Below are experts of layer 4 (counted from 0) of a mixture-of-experts language model. Rows are named router (the router's row for the expert), gate (a neuron's input weights, with its number), up (a neuron's input weights, with its number) and show model dimensions 0-127. Each number is 128 + 24 x the weight over its row's rms, rounded and kept within 0 to 255. Numbers have three digits each.
After each expert's rows: "comes after" lists some tokens at least twice as common just before its tokens as in all text; "gets" lists some tokens that make up at least twice as much of what it gets as of all text. This comes from a sample of Wikipedia text that the model never trained on. Tokens count by the router's weight.

# expert 7
router:110167127147118148073156110134133116111139148100089135100086139157168137130109102099157086149159125111158131140160121114117148137153148140149137122109129113053128111100165101145138142092146129082114125129069114118143148115139071127156101129138161122075145140150119090116101076123089134103112115160131120097134119111096087107130119139173129125112131145132125146127101126156118128155132
gate0:123099087147105155105134084082131138100130134098158121077133162127132158125126149120136094129147151118123157126133137131108112147141135128141123117098127124106126125129170128159117163143131125109110101114115094084150125135078125100100084132137132120136149134150141094082118093179133113061084110115117113059118114149098107131122146112167141163094168119138119150093104091121091141146120
up0:156154104152093139155134131131145145147137156173112104152120161102107119079137169125114113107119141071137121109093131141148120092100116100151130148124103101123114117136129150137104143123164106140095137175142104120118130137185129127103110122119158146107164143133124147119108108180100130135143116152089176121190145128161119125134119097122151130190141133122137111189097122133095130150081
gate1:133098160132147131120119154126111096129115098109122157124136099128163133124117164117140152166136107145124161147143128139155206146120112144169129136155168146099105155139143130124183115091111054116130138116110103110152148129147156115130166191127145109138105123105131123106142114123151142115081093102123099136150115150134096130102117135111132105116168097139127077096138131099093110112176
up1:148145126109143151076101151123164125118129081111123119109092145142115143181149150108143155165138136143130132129148123104152131162111102115151126178141107153099087125118117168117134126141142125142116132122152091118132193201125151097086111119134143122135136114097086141099087117154072131112158077141104107106112114133096111156098121122126101119086113112139154123129143141121175140135113
comes after: "\n", "2", " MPC", "N", "==", "==="
gets: "/", " =", "==", "}", "===", " ("

# expert 21
router:126157171160169158120110130122129100125146123130061153118075123118188146121139104121110107159156089102114137123129108129122130090175132151133115071132117131069099096110164105124148116140159088085136109080113107117147144120126131180124124101124136166124146110130128113102106140146084145137141142156152127123150145124138110125137182119173140132145137129125140117167121098141108144136099
gate0:132136158095145140113122137150117106150138153095095135153083167162124093104141151119113121159156122105097106123095101144100117142171120143148137139081144162103074135091166154125105147108150155099127089116107158107127091128137095153104145091142122136100132127158108151147080111151111115127112133107171133160158138095113153109176119116136105110156137115130102127162096075150114131153149
up0:100144073158095091174132086115122097135161152149134119089140130086091156140166114128134126179117124086139136159099103109104151129115120144118158166109156089166122120148153169166136126115145112129106100106129098109136125148116187088084110125104122158158115104147096146114130123092126158113079157094098144118144145134121142129109120108118120126125108141091147112157106120128149144126135
gate1:121135180167116103097125181114155106163172117092106093129132145132166106117142148152099121136132105138098120108141138088075104114109184127098105102118113169127096115144127120103123149099128149132094091108126111127109136135165125133143117140150142138128143145116107144121123099149158143124119114164143104136114169150116178123109160131117124127111091099123093136131112111135078193168086
up1:120117139089145169164124148112127126131129134127143134131106146114112174157146107136146135068081143135167166120159130144157166120145118162131143122114106140118172140117095138130116147151119151158188184108087137122148131128087133133120151192159142088126127154141105108152114153130143119131142119092107121163108127141140125125140103174141127158093097127103115080161127185117117119130155
comes after: " (", "19", "–", "born", " Born", ":"
gets: " (", "born", "19", ":", "18", "1"

# expert 44
router:157162174123148115076138155108156125101126124078154141129110154147129144122137119119126078151135120110113115138191099125114115082138112136161124110121133146078133102138145113130114130131151111061123135121092115127156112101115102127132088110150136134090173124116100113113081095104060185155124113140154117102126129172088101098121126152125112136146128118118145111136106120094131142132150
gate0:130120132126155144137154142144077121049047119169142124107117112112120120127155118139103179136136158101169123108128144100159158142157109134137100128132160150135145130119101132110117134170154082138111106147109106134095122106146108157123119099128145135126083076115118082154124079151126121106124147138127109163140109117188127154107145147119133107132176130129130146124118129163092120127122
up0:145172167128170190099123143125086147148081123117171140174155082155117109135114127087118099098110133132160133120084146121099137160127144152174130103119141119132129153148114112121114126141127107173141128148154129094145132111122114111148129185101105181128141128126151123130091106152151114132134145177131161121137128149138137078143137145133125092073118113116143170113146113119146132155094
gate1:113126105112126135108155128118144173100145109115129187121112148175174129104127167109132132130135167135121096119128089116142126124180132083143116079130136127122117145168213140114134115126115109111136110153108143181128117128096088140130133125102131113120168157117111132162100084108163114130085099114147093119114153108115140112154141124105072122150107164122114128123139143162136113099107
up1:132109113122139080118075184097109103077112137116148164120118149121162110120172117136124127143097172119178139137149107120087147130166143133156137104147087095136107138106159153126149115154108124141127110134108155143124135082095129116142128159120126149092159150158144135107172119089178108138140134122128095125093119144106136169100166124142158124101094123117100121137102087144105145094116
comes after: ",", "s", " well", "ing", "es", "ers"
gets: " and", ",", " or", " to", " but", " &"

# expert 45
router:133118142200157140137134120131133137142110143122146129121141155153222170088141115103133133140125125124169150119165092103118128135152129150112086125160112164085092115128117128156154133108134117124133171056092122147122123140088118160133112134114146103098166097085128094155109105135114163143111104112129125106124152140137102150126189110150102110126124131128158114130127120130122108106143
gate0:114116160126159111124092159123124123128157136101128118116136104102149147090172102113063091100124102140176131108132173129127131166140166130082105126138147152109085131125116165105126096147114108086134134114134136160177125113085126161112132108111159128099136101133169148098145136137139123117116122134098149114173115135150106127169116081103121087118135163126123146144147123069115166102133
up0:123125113105122110127137188117129143115132130108177112127145115094179102138127193118119119122134136113168148128121157112134122134149127130142114137145148143130116141167141128151182085126091132098165164145142134192155133120100178128170136160120114095104108129098113142121160124191121129148135141089113110135102148148145148126139106144121099170158097142141129126122102088088113138132074
gate1:106129121137164177140168121169097139120150128100150140095152157118176124093135129094103124138158150110128118108127162101117120118101140154088136111145168174127152160119133128105169125128147107128105150089164151209185140136108138132151123135097121087129159127114139124129157116162122134181157136143088131109103097087125128148151138116123120155122121161141122131153118125130096129080139
up1:143137122172141137100174170090136147151064116127152163130093133116121152114139126108166087113168107147147119131163138119135146121129095157051103125147117103126101106132145148129123143141107129110120178092143122127143132133108134141143128113151101125095145124120138124166097104101149122140107150127171168136105089109145113112141175125135121103128091126155198129116136139118092094092132
comes after: ",", " and", " the", " of", "-", ":"
gets: " H", " M", " B", " L", " S", " T"

# expert 39
router:108150165177156101104101133120131139125139138143098128121105156135102127137159079118117117133145070106111128088173103114114108103170163186137138109119130113095111111121154141088131129118157118106104153045085146161113092113091093141178110121125138172096174129128111104156117107131116132139118118099117085114136145131131126118139108131172145147105108123106120139129117131130127107126107
gate0:134147123141130158166141165144099116106106096123121121125132149099097194104138112088132126127159094113143132091147169130146109123144137152132149142099108112059082148091177167139136066148136127094119121168127132139120111104126128126160139106119122108139182133120096122109160128085103115123132085076147123119148125116131102141137112172123111138148137120107118157122135177110102137103144
up0:134132112124152100139147126093119116129103155111155104120146119138124111113090155124118143155143124170109145150122122104158180110126113141095144101145164125167117178136187160194087087130118112126160124138099137123135134162113130094141115107116130107120124135109155160106104131136126079143148134131074146093124157104127163177102173157168125091115129111130137137161097122155119141164101
gate1:107159151149156116135125169098168167150122136119081138111102114114090126144163081116151119112118119110178156102162126134111133126146110141178172141138151157124100099129123111137090131139128128158156147105109091133171137167095118136146120124124205115119169122106125125097132099092108105121161162141152120118138120091151152103163150133144156094128136110107084153134113135128134148139094
up1:088141120172150134077105122134104155125093123120131118125108147120124118134096141189154076121126141135133140077124133151128115147132111141144075152148112133101153090130130135129129150116140140130151163130134120132057150162127133094142144136157129105174145136141137135102159139159159134136040142132120143103092094106123136127135124145119116131143128154164125132120089096064147130168138
comes after: "\n", ".", ")", "==", " =", " =="
gets: "\n", "==", " ==", "===", " ===", " ="

# expert 58
router:146180137166116181093143150141139106125115152116091182141097156171126138105128089108112123138147077092154128106145094125120149136131153126136125095112123143085124101114166098136106121123141120134122128098144063133134122135134085170138133112114135109092133137158102105136097099077086141143155099094123148108119159116131099123111146142184141145126104125117133094164105132140106136143150
gate0:120119216154122165126098168108143128098137106133100159146093105170140132136100121146167106151102081155123130116110116142126135155127110123139141151102105150091111165165099109135124101167123078120150173157132113150119137109122075146114128098110127081104109113126112148149135120131123157195122108129126126162136127124124168091143154142168131112144140118139142092134106099105111138126134
up0:124167142157129137083176145162136127113122094095148155145142112139122071149118164096120126138137088130120128104104128108131122124131112128172129108102092130063134156128168117149178139111146096113107191146108133108147134141137087112136109160136160114135126132108123163128150101138191133109144109118127113121126104118110143109123112167102137121150141154084127104118149158161142188095134
gate1:092115101119137166123133111129094112145171121162121162168078121127108175091148138160090169132109144125108170093143084118159115129098152131159108144120135135135110119122104183100159117167121111093130109124135144131133161104114095109142121155136139119124137147155133105111130126116145103130122148116118195158126111121126163132148096096145135074167114134089074157149150109149145125117147
up1:135146127109160130136091153148129145140082133139145144135091153103118106097143170104124122126124143119135129198168105154122108159172117141132124132132169089118166133136101171162132157141162169108137128129153175124112114111106137164149136131084094123142105161110141128167127118147130115127141159133119144093098176131110105096122157178113102140116110110145156125090171123143134095104086
comes after: "\n", "\n ", " ", " Born", " at", " name"
gets: "|", "-", " |", ":", "=", " -"

# expert 30
router:127180147173143146076146145130136115123127143119108149115103158130129102130147125143119117155132057161156159128169105107128117100187140170151105086113141100078104103115189098117139127137156088098113139137110121124168094100120113158150091126131167120093153124131122105132115112103093149125147122124118110116147142121127109163132138166173127111128083140120120123139093104135099140132128
gate0:115135157114087088114128113135114166131122155155136152147131154111151103132134124113127132145135079194193127157141156084111077098120159135178102126164146124107095147147172131123133104110120129103137158176122163161135127125134160142092112141120117141141104096075130145141141108143095105152160104162121144135105138119105153167151135109162133132158149131158124124112110118157141089147115
up0:102112132125082116123132120145134170135128112145130135137139170126109171137153160131117142123153095160171143170131099143149111132103187119125077150133114108105104128122141112119102129098100152143154136160115132137089125081109180163107140077099134129114129120135084167149132098130129075124112148102109169134159115139128110125131148124124151176162116115148138167142179112158098138151104
gate1:137156131115144096186158122131114120113140165165156092121144141133171168138096117153120141131164095151150160107150133099132144129118184135146138146117092141158147112119124160100129127167123133125168117168077151141129142153146147126106114162115152110097141133159110126150109088108135140115093142127125130131148124139116146153167144155126083060106105159085148176127131086105113131111150
up1:107117117145130140135143132152138175100122115125113114137170162109125173144088123158140162100104193123114133152131117123165155154123135110130147117094120145143143109167100145142150107144153111139113162114176133128147116127134135081126138124164116164117132100101122075145122108163102157154097114121121082151131131135098094117126124146094086150123169122142060127147140172121119137085087
comes after: "\n", ".", "See", ")", ".\"", ")."
gets: ".", "\n", "==", "|", ").", " =="

# expert 50
router:134161181115119136066100156142142133115108128111135142126123186144164140120134123122158111139144102096128141112149091125146135082143095121172120086112136149111113100123136126086155132135169126089122147091100085119142114077098093135116091112125146120092123101145086112109117098105063164150121135107148105114124133172084093112112120146148148129127130130116117131150097145105132159130134
gate0:126101129132125159138147106157121114110105154119099137156188146145147171076132119148139066169149093105127132103139113138114102107116104136119114092085069136095118135111130149119136139103162174107099121104140147168104114141148125131134096112158161123113102120142100098122132152145070127120111155112158138159061102150113119116135131136116155112107113135100139132150132137078121147150100
up0:119126125102133140123144114151115138129097116139151149106121154167150140133111132125088067159175118182133102122179122127129108105136121117089119109078126132142199143133175107133142133105129116161080091165174152153153110153109120148107124112123131133153185111122121096138100130151118104126113145117140116126097153160129142084122089133154103116147099138153139157103082107119158114126134
gate1:136172114117136138119117158144101128169108126100102152076105120097179124077146137146101149099084126124155098143128097124085088100133119092181099070137142150125150159104132134118129147099152106147139114103135109179144146135159163108103101136135158130148129119118149159124094133085156142139092149093171082116138112144107142116118158151117134126118129128137115121104087111138120134142102
up1:147119109153120091170148107130183096094149116128123168129127108114144105135149082160124130148148158107130154126089129112116099117091147107130130135121141101099111138130129136102098128166129121094126150087091131102161116131094145126113193074155147155122133158140157138132129181157118139157140153146084130104154121085134148114154163102133175098133130127126102106167161140139140147100154
comes after: " in", " of", " on", " to", ",", " from"
gets: " the", " and", " or", " The", " a", " on"

# expert 3
router:133145173158133146078133121136123129127151138107078146120098172137181179108167115147118115126143111088128149120144129095118139103129143153136094141107118121125116089115167103145146111103155119131154151086117125134152127081110072110133143117149148092121160139111111126146105092117117170127110095096124114073129157154112103152095179163144086111093132114120146121130104093125103130119118
gate0:096127126121070155096101122123141152105107122135124153082139146090136158129147140115137128116162140076124121147142106084165145161144106129115088123111135098105104115121109107131158117134120106100149101064133082129147077154118151095107119113125123116168169107124137092133117101094143129111123125111111100090127110115141106159104122156136098096117148155081113104146135144156083098173115
up0:128200112116119149078082096159164138118147088139111117080093092150132172139166162115076155138119168148157128148133142093146111098130150130106112126092101124111123109124107148122203117101121132130135100104126138126151129102099129118145107122132135135134107086143132108145142120101150122132139136125138140100156161162116101087172132122132105101144152122093137142127140109121074112114131
gate1:107139150116132088111132155129129175117178120144082139120109096101162182117174168152143128134160107116145123113139120102150141093155157155110147133108132146119169115149106152059195110087143113126130143116167115125143134146159103142138115126127096096114143143133110113151122096139137121132120093107095102174149084131178137163151157118118123116161110140114150144132131141128108094138137
up1:093097133105119144127164095144149091151179141133169111125094107157146138100107141141139103147125149114130116110126135123163135169126148146179171096150090098140151154116128140147117140095181131105137107137100109070110105099161112115169072129131108094124141088137117148139106138081108141110117146116158065123111133146124105134104134162127118149137130085168098126135154129119143114126123
comes after: " the", " a", "-", " and", " to", " The"
gets: " c", " C", "c", " b", " t", "C"

# expert 22
router:107142162178161171107138130159123117132127138107092178119084157127149147135128138127161079165146072117137116134146111120152143138146129187156131107133135140083113144117106125131153118126145132086130141118107099095138104100090119138143139116146161093108176125096131094127127117093086164099114104123143099096094146121113106146107197127123095130168114138131121136138129113137099146155125
gate0:113137106125149135115161127101139167137083179139124142129168116156128145098144155117103122198143099139145129123106129131139136140092176123155124146083142126104098148121084102120162130134123140084155118107117131132145109137168126141139104141111169090122125120119097157104129138113133156132147115118132074111064077106144109173089139110104118126126092145140160149152123130133071161126117
up0:119093096109116148097138129130132133129164112125115130080113151141091093134144163161145141180144130142103133110136124109134171158159136131124105161160105100127186112095169122119112170106118131130123126106142096092135138161168135124105114145136159141122135146156127101129125131126069197106143163132128165142109099143145110138159127134111122082128130153087102100190151119141094146129118
gate1:118101157119120071107166150130136102132125143153175132110112135119134117163103147124117136151114097117109129106125122149151120170162138142101125134140161147112127126147146131124095158154146080089154140087145108094151132155156109119087070166124093160143133121133118089152149076111113165113132115101151117156103134083152174100138133152117137152136170140137115106113126141154120175175118
up1:095143094110065134112129155139135108147151108125146111107149150133141117155115145130133166133180107127164106130120150161173153129164136115137166104133147138146115161138111146141120168124136138085120149099157105123155107159135098091102102134117134123141122177185140109158139101142117124082151119133089108118156097119161112120108141144069104103137171166137151117121137084107139131171153
comes after: ".", " 0", "–", "1", "0", "3"
gets: " |", ";", " 0", "1", "%", "2"

# expert 33
router:129181146192111128120135141129139125130120167119070175093120123128166167150164135098148150134138097132108123145141130133131101120165148153167114126137146109116106122125137104103138090081143115090105172105119088099139109101107127155114105150109142090110155074114141135138118087115058157131137116129123117100127147137104119133121131113175118131131155139099089129161103159116135109113153
gate0:120159140158107163133098122128151119121117207184125112132139134114122116125156166092141142130145128172123123150118142114077110092135115125118083151142144135123116121165171138112095171117117122109128155156134118108147128137129134171090125137141164097102114075155148117112106114101108122166151095099149114125143125102129109111178133115174112147167127127143116093139120152102141107092180
up0:102140138146134091163148149103090149118139108090152146128120139124095163152174112108079074165157115142143147126091111123127100131103107131113117161124114107124082125131116131145152133138145194105113149144158167076125172144128096145116100105146126102104120137127102119154170169149157110154126121156182130131097129116101152116110096135079134135113119147152091103113153107131130153136130
gate1:130178120116133172130141112169159103073139120100129122083074114124147145157091126150155133150133099117136136116117118100124173125131149089118142148124105140102097130114111090120119150161179132121058124137169100102153117114109087129085081127146143077138152121089123157131151169131147125144134120141146099161101164132126106137109102122130110105107105133112131143138122156154137105105151
up1:135092086132106085151074154119166124069114114099129103109133117127148099100129174112101106138110102125149117126110100099120124081122090167134101145146135164148156169044130115106138157141128166146151166138089126135124112111125168144095130140125131143123096152135088159130140118089130135086121128137126124115104120123141123153135102170117124152145100174121140142135123138125133159156117
comes after: " p", " P", " t", " c", " f", " d"
gets: "am", "om", "im", "m", "ap", "um"

# expert 53
router:143146172178136151117148143109135092138093137135087132132087111147138146119173104106092095132151076119143146105185092118118105129176160121144109139087129115102135107126146096114193124116145084086121126111105108121140116144111083144118086138132144136095164116119144101122140104113068127127113117138138129116135139114111120172118118134159096134139125090118153112138117090122102150154155
gate0:081134110163141141148150100113119126130115109125133115186153125170092112162141119095100134091088135150149183100164160114112125137100127158112124107145122113108143133123127088116157122144142151124083140108122149121179152100093098111115135181127169088118107157106155112117118131107133108107135114133086101137112138151130114167098121082132119165112078094120121082098141114122130134132097
up0:103108130127160114104107083158116127116119191148094183096104130129153098105113156171097123117170140137075095144171124139138130160149134117090078132143120093160105104160150162153138112168167156168087143153120157121115141127140140097128125141128122133146167123113137106128153147120155096145093145121151122135130134122121082129094132133122107080126143140115153096123147136147114152100108
gate1:146140078127143160140113104090122093130133181126135132090169100128130136093144159142073124136147137116132085090158093133121126121136135102129141126099162111095152137159150102099206145137122145144105143160112135129129149138133092133109125130120119091190159118146147111124161143137107157117117127133127153142124136141116122151094107096143112089118083145139153097128149104145118114067169
up1:119122200117126114151128132156160162160149109130144102129102154112159100116143147139121130168114105172099138106067134170117139114136110149123102159149139110127105133131108114151091143075165128136146147095147157108135167168124144114090100131145128182114144117093120132115177109180095112148173143116115097121133087131114155149150145115160144161127107151116106117099138125147123135113129
comes after: ".", ",", " The", "The", " where", "=="
gets: " He", " he", " It", " which", " it", " who"

# expert 4
router:124132134178142159107118139118131104133111158148084166117107157129173163102158125108091133179144105088151093092164114128121155129178141143147128095123119144134129108126158122125147129103110097132162149115135116146130124129122092153125106145088193122126131085124104110128146140119085171132145111133160071097120161128080085132095136119134127126160099116134112097142086123108124135127156
gate0:149128132129107154097111163123114131103098147085140158118128115108141095127109129144146064132145128095125138162142094145161110163087160110155136133156129146123125159112105133106157123130115202133148108147140141156153122134091106113140111150094129162129170084114136114121102066148123144120139095139145124089132143143086091117148091112157139095106093095120100145145133138144128173123166
up0:079145132135127131142197117134136124123121108097163154132116103105119155134101112141074099123090142132145088128090175149108103120152124108120170114148136127138145147101167116146142113141159135131153184148108154185157106159138120176167123150112144113122111142088136098156145092126150116125138098139093075103132128123094143133146175137112112138151127107110174132105133155116127130111148
gate1:138155110153124152160126126147139194100134169120128137149120126117128176137170111121134126122118151103095101144078140110093150153180159170147102093110124099081122152138157162120155137130138131174136128122136110156115135140135140108101129189108122135140149118108112113156133098099148130160103138136111140113088131091108185099171131136107150142132148088142128072147138136102147125107133
up1:103121130143134093066136151096106191136123113121165119131140120131102107192110137064117131136145133116155185130151146144093151110114087150108181114136154150122158106161109152079118136111148147104126093125132124115138153110117145133113110146142098105131132129063129124158144159125148151110154109146112111115111131116113170134157093097108108127115141104125111144154167124144164135138151
comes after: "\n", " ", " Title", " Candidate", " Player", " Year"
gets: "-", " |", "|", ":", "==", " The"

# expert 49
router:110165169201146169125121147154121119155124156117145128119144144140180137128142092135142099170174074089156144137165103098163116127183130143144126099117143151089117126142145105137123146095146120125152175108120135122107139078127127158114092118132135131095112108142092087123097122102127180144128141101128126120092154131104107153103160162156125137107147136137139095146122114123129150121134
gate0:098120093162127130119139101119110098148161135043125109126172120092147103140121086077096118184144103136124127138128111162098112099140137164114136116087129112109142128122132132177153142122131125139142166116111118124101137143157139172105136140121099125147132111141125109123118081109110139121132098124123164142087142174079100162148106131129138140145130101150149170087110156102141085142133
up0:113112107136104130130130108097112102175121187137096114145110102116132135137140096126133144129111078077111118156124123147162130098090127118079155106102129135122154162121121133151108132126113093105128118126109178141132115202155137117127126102156148119130138096153126086064123147124117146135139106153160116151169124130166108131135129151141152108104126154146153142140156181196124157132130
gate1:131159158137158155139167120097100105120141109106144106107158126090146138131125105123097122129102112105120134139143119112089113115138122123126124153152140161132132089112180161125106133158144140159132116187125081124138130100132142165103106133088103137121159126178100052109124129142151182178163156105135096146112131120161152130188099127166102117149127132112104140162138125111128147119140
up1:108190106147110142168118119129139164118118139124143135094117122095112118141089124090120112132085162076107150068097060073156096113125162145138159148104134132134089093120124188150124132140086142117141109124090093118144100110126174110117152108109157144144158154148097101114109155141148127113137136148144098107154132136139125127147125119124107145125119152150127111108123093108158120134131
comes after: " |", "-", " of", ":", "|", " the"
gets: " D", " d", " B", " T", " J", " R"

# expert 56
router:130139140156158157115105130132127121110129155116139181105100159143205125120137116116141116111153111050118149095153150125128117116142170182157096082119123118086092120108156089128159159123105110129153129097121115113099132127109106186131122111112145146117155126136125112145122106110100153143124130114163148107107105143133099153119150158163067140159125113105141102161104133119133124104124
gate0:155102140172147170125127189125108109067150117111117159129132143138143163119148131116120149088111138109102114173154168177128087143094134136167135115162122120096143123128140088149141145130100126142142129103125148150134139097119102176086122135103136119148139138122129137194134137101140187126117146119173138103119126148118131122164134121137137137150088135109147126114152140147119103166190
up0:088111127111162137134136146129124138107136117146154086120098115125102120113107113183102149140131140108157104134120144122119126156115110045093111115123142109151171134153140128083097121150108163116096158117109103099099138107116135124150062121078142114136127143174131133103127122109142100115135114130094167138129131100137146075143115147153178114131145186173145126114136103113122150149158
gate1:157132099117170186105110128152108145112115140114143173133182106106138138136150126098098118100133100106146122143122159120140127118099169137184141090140128131088111120140158106145138131135117085109107151108105122185095110130138129159143133113105181144133129105137102097109114138102157095125109137162137130123097144146110168134139118164164063122134121150115127124165135079092169132148136
up1:166118126131113145154119122149119122112144165163159140158124095155127119127114144152116141090148140110104111148128134127091169191155124171148135118095134106125190124114087148144135132109081113118117122073165171105177111121088135129125157117129145160114131100124125098109130055108122141132113125169144157133155163113099123127134117139130142177104133103115119096105114107106139109162147
comes after: " a", " the", " and", " American", " an", "'s"
gets: " s", " ch", " p", " comp", " l", " cl"

# expert 61
router:146140154190174135109121142148125104137100146116074153125108136139137164135179116118126098148132064070136131146169122123106143105126142140149110095126141145060116085129155118125150109114148114122135146118136100127143105112119074145123095143124150121121181111112124106104106101112091180112126100138114145089144173120138131110095163151144142114167120116119139133153128090135121124136146
gate0:167133139149110108148155093160094115125124119140113146128110158129167112160117099121129152140124054133089135132128116196126140105105120132150129136131165099122107110143126110098139103125160116103127153158116126132150129148130092151122158154098169139131106106115107136113099077143115179121155114130107122044119137099169128154161073141118156123158139139139147124142134113106112147089144
up0:111128148132154119120133124146135143167104146131130081173103087142119146106092151102100070130122151155155144141119139137164123122135136137109086161156112091140134112171159129154107167151109125132115132131132150117153105145132133130114177087115119121092136103110131096113116154138110134145127134147113054195165125165154098103131130168108126142111145147131153078100130135170103111126095
gate1:155140114164147146148133112131129132139138141166108139143178109113122143152148077129096091120120149126113137082111131093137154128105142156146131143130138106104119075154137120086167122110141107067129130112108122114109076142122082161131125126131149116176151106134144091130145177121159156145115116158130105111149149058148084096102144099151130126147129114131148151149172091155146118120129
up1:111094151119179153134140153131128120144162119109131140158119157181147125115164105132155111113151099168137125157115139135137136104141117105165144137094087114097148134114118098177095116158117083139089149116136125138120140142119158175161167156145162090156135109135144115185161097126119107111129141075166126093089111156115142142108140086137108116133134131124113143078157163122133131109124
comes after: ")", " ", "3", "1", "5", "4"
gets: " |", ")", "–", ";", ",", " –"

# expert 34
router:103143174142138158098139151132144118132158137149115129125105161165141142139178127118129103131102087073131133089170104121130090104137146177165113131127172133108125072119131118148172124126140082137099164106120132111142141127116095156143139096108185142093129099112130113117147138132091142114139126152101104095128163149117101151100143157170134119132099154085109135142119108112119170110159
gate0:114117093120095138165138120151108094131106156103105151133149163149114142141099160183151154118114123157147109120164146112105151119121107161152120157124128138141109124100118171126112113094072106120128114114139114167108149124096100136176124119131164076158154106116136098101162097197133139153122150115081120124132105093084114136144151131142130150111082152102144141153128086109147118118120
up0:114144168121114147153143169101132114150151096144124154124129148124159117110162124145124107139149091136111138125122181142095128127165142097098113115143132115128151108157088141123120100147143086114121086098117123129124145149129131140134166137110145087087140104108166095139145162126150132145156131083126105108062131131168176115130122074133091130143061145121163139158162126097124140096102
gate1:135124127139121105137150125100120132141106149164132128157132106094128118145115104072107147130113141119166132140114166112072124095129155157146119148117106112168150092108111161121146142112161100168167128139123138109128125103140095156160130146161187134098141109117139102089151142097108153145151066173060130147121145101108102165124151142147139164137158123169115111124115098135103154117130
up1:134103169131124139127110136105163154077129120097112152128155137124161173127147133143168041128154148078095136107115167140153112134108137103101140092095092171119111132130150101151110131160108160099133123137106122162109139130115102136137138161150167115114110156155122149150145111153143125153145075164095093149119158129142109140105160095135103092169130132116143138128147144153120143132134
comes after: " is", " as", ".", ",", " of", " in"
gets: " a", " the", " A", " The", " his", " this"

# expert 6
router:115168136150140138099121130121141094141131142123117152099106120135183146126132095131141086171187110126134133109132117113133139097135142129133070127123142131077109101127164100140116123089139114117094174072082129128154094136146097170149149116146176101121180123129150102146127146106104172127130144106129113143139144127121087153129185119179145128135114137126122130143108123098094159110151
gate35:101121154163122141098102128086080176142133161107153141138091132092113095162110131099102103166146133110130107144139139160138148120134100121147089109145124134135133179111169130110108126132120077114137097073161125100082121145159107094141156109105094171140146134116086099133126118136116136098138178117125132141152144129114135163148124106133110148144077078112113105131109127115113145102098
up35:149102173148142117132127107122142133120124129149116118101106153160115123139146104122116107086157092145139112162134140131134168142161102119117122139133126145168113130103141143131139129074134162171108071175154135151128117110097110110149160122146182153110086095086129127144079130153171166097153084103133146139143159125127146129108117101097110165093111153115078155113147117135153109135095
gate36:130113123162138112163108087100174141176134149176117131159097149091133156158136154105108121111130113187131082131144118149092195145144195146158113156086098119083124133131144160146136147124093108121129136128137130151148121128130126136166133121131128107118121141158113100147131106139143145119102117127147126145126094152096072140138114118147164134137138153146075147113100150112119172127120
up36:151138132147127112130111100169094166139105146082151130072135141142182129120107097142062153136140164122146158090147124089110135130107126138106097124126132108125134148136112118165142142110099129104121127129144179119116125146126150186158183140100139141100127093161120161121122110145079138121134144156088106149126123130137095179133161089101137140134127141103104097111098096132124107163126
comes after: " (", "-", " \"", "S", " S", "("
gets: " sc", "C", "S", "N", "P", "M"

# expert 12
router:117144166191139137117155158141126116128125126093125117133073107129218111115150085073109136140119104064142135140142114117126137115141168144139101096086136143106122114139178130124167129119137089101106161088134103130125143111102108160160134143131137097115125135122142100121114106090105165141143117116136121111144149149082144105153185136119117104123149144138131135119121104143121144108155
gate0:138118140109104095156090167110086121142121100112177126128125134146105108172150080123088130129127141084135143088171110172160162108148103147109131109120142124130118082106147126144135127174123131109137129150121125113156140154119116164127166135142118126164153115133142122154082096142134136156082096162123116117120162146130143136143148133125096116133090124120092145137159163095080136119056
up0:138114149101130083127131061126131130130098101123098104105142079098115173163128176096124103132099117129136137117127099102153110144101129144134141123164127149096174106118122136140116169131107181149114078138096139147148125095111124153163053121133129132158138145099106099097169101162092137157149156131163130139154114144107118124133121137127119105104177158129143137131118135152123140138150
gate1:131147143136135110131121157124127172143089119060107146117155113167103085089167139144151135117096154130141115078142124107160147176105146116156114137115171115120137153134145122118107167161107111138099112111105161151122162119145123113112102147174159107112170131167133133139154116139144142117151147124146125130131129084118125115121161134150098071136140115140110138102077153110100157081091
up1:136086090124119189101192159089138131172130114164138150140134114133121133159138165131126130116097109120122111175145123102154134098116168120178110114155143141124144119151131133111097130109119140120106132125141141158097141117142103133123164179127180171103133140116097157146117134111118150162112170096125088130149133135115154174128141155119096104163109122136117145112162078171130125132101
comes after: ",", " (", "–", ".", " 1", " 2"
gets: ".", "–", "19", " 195", " 19", " 18"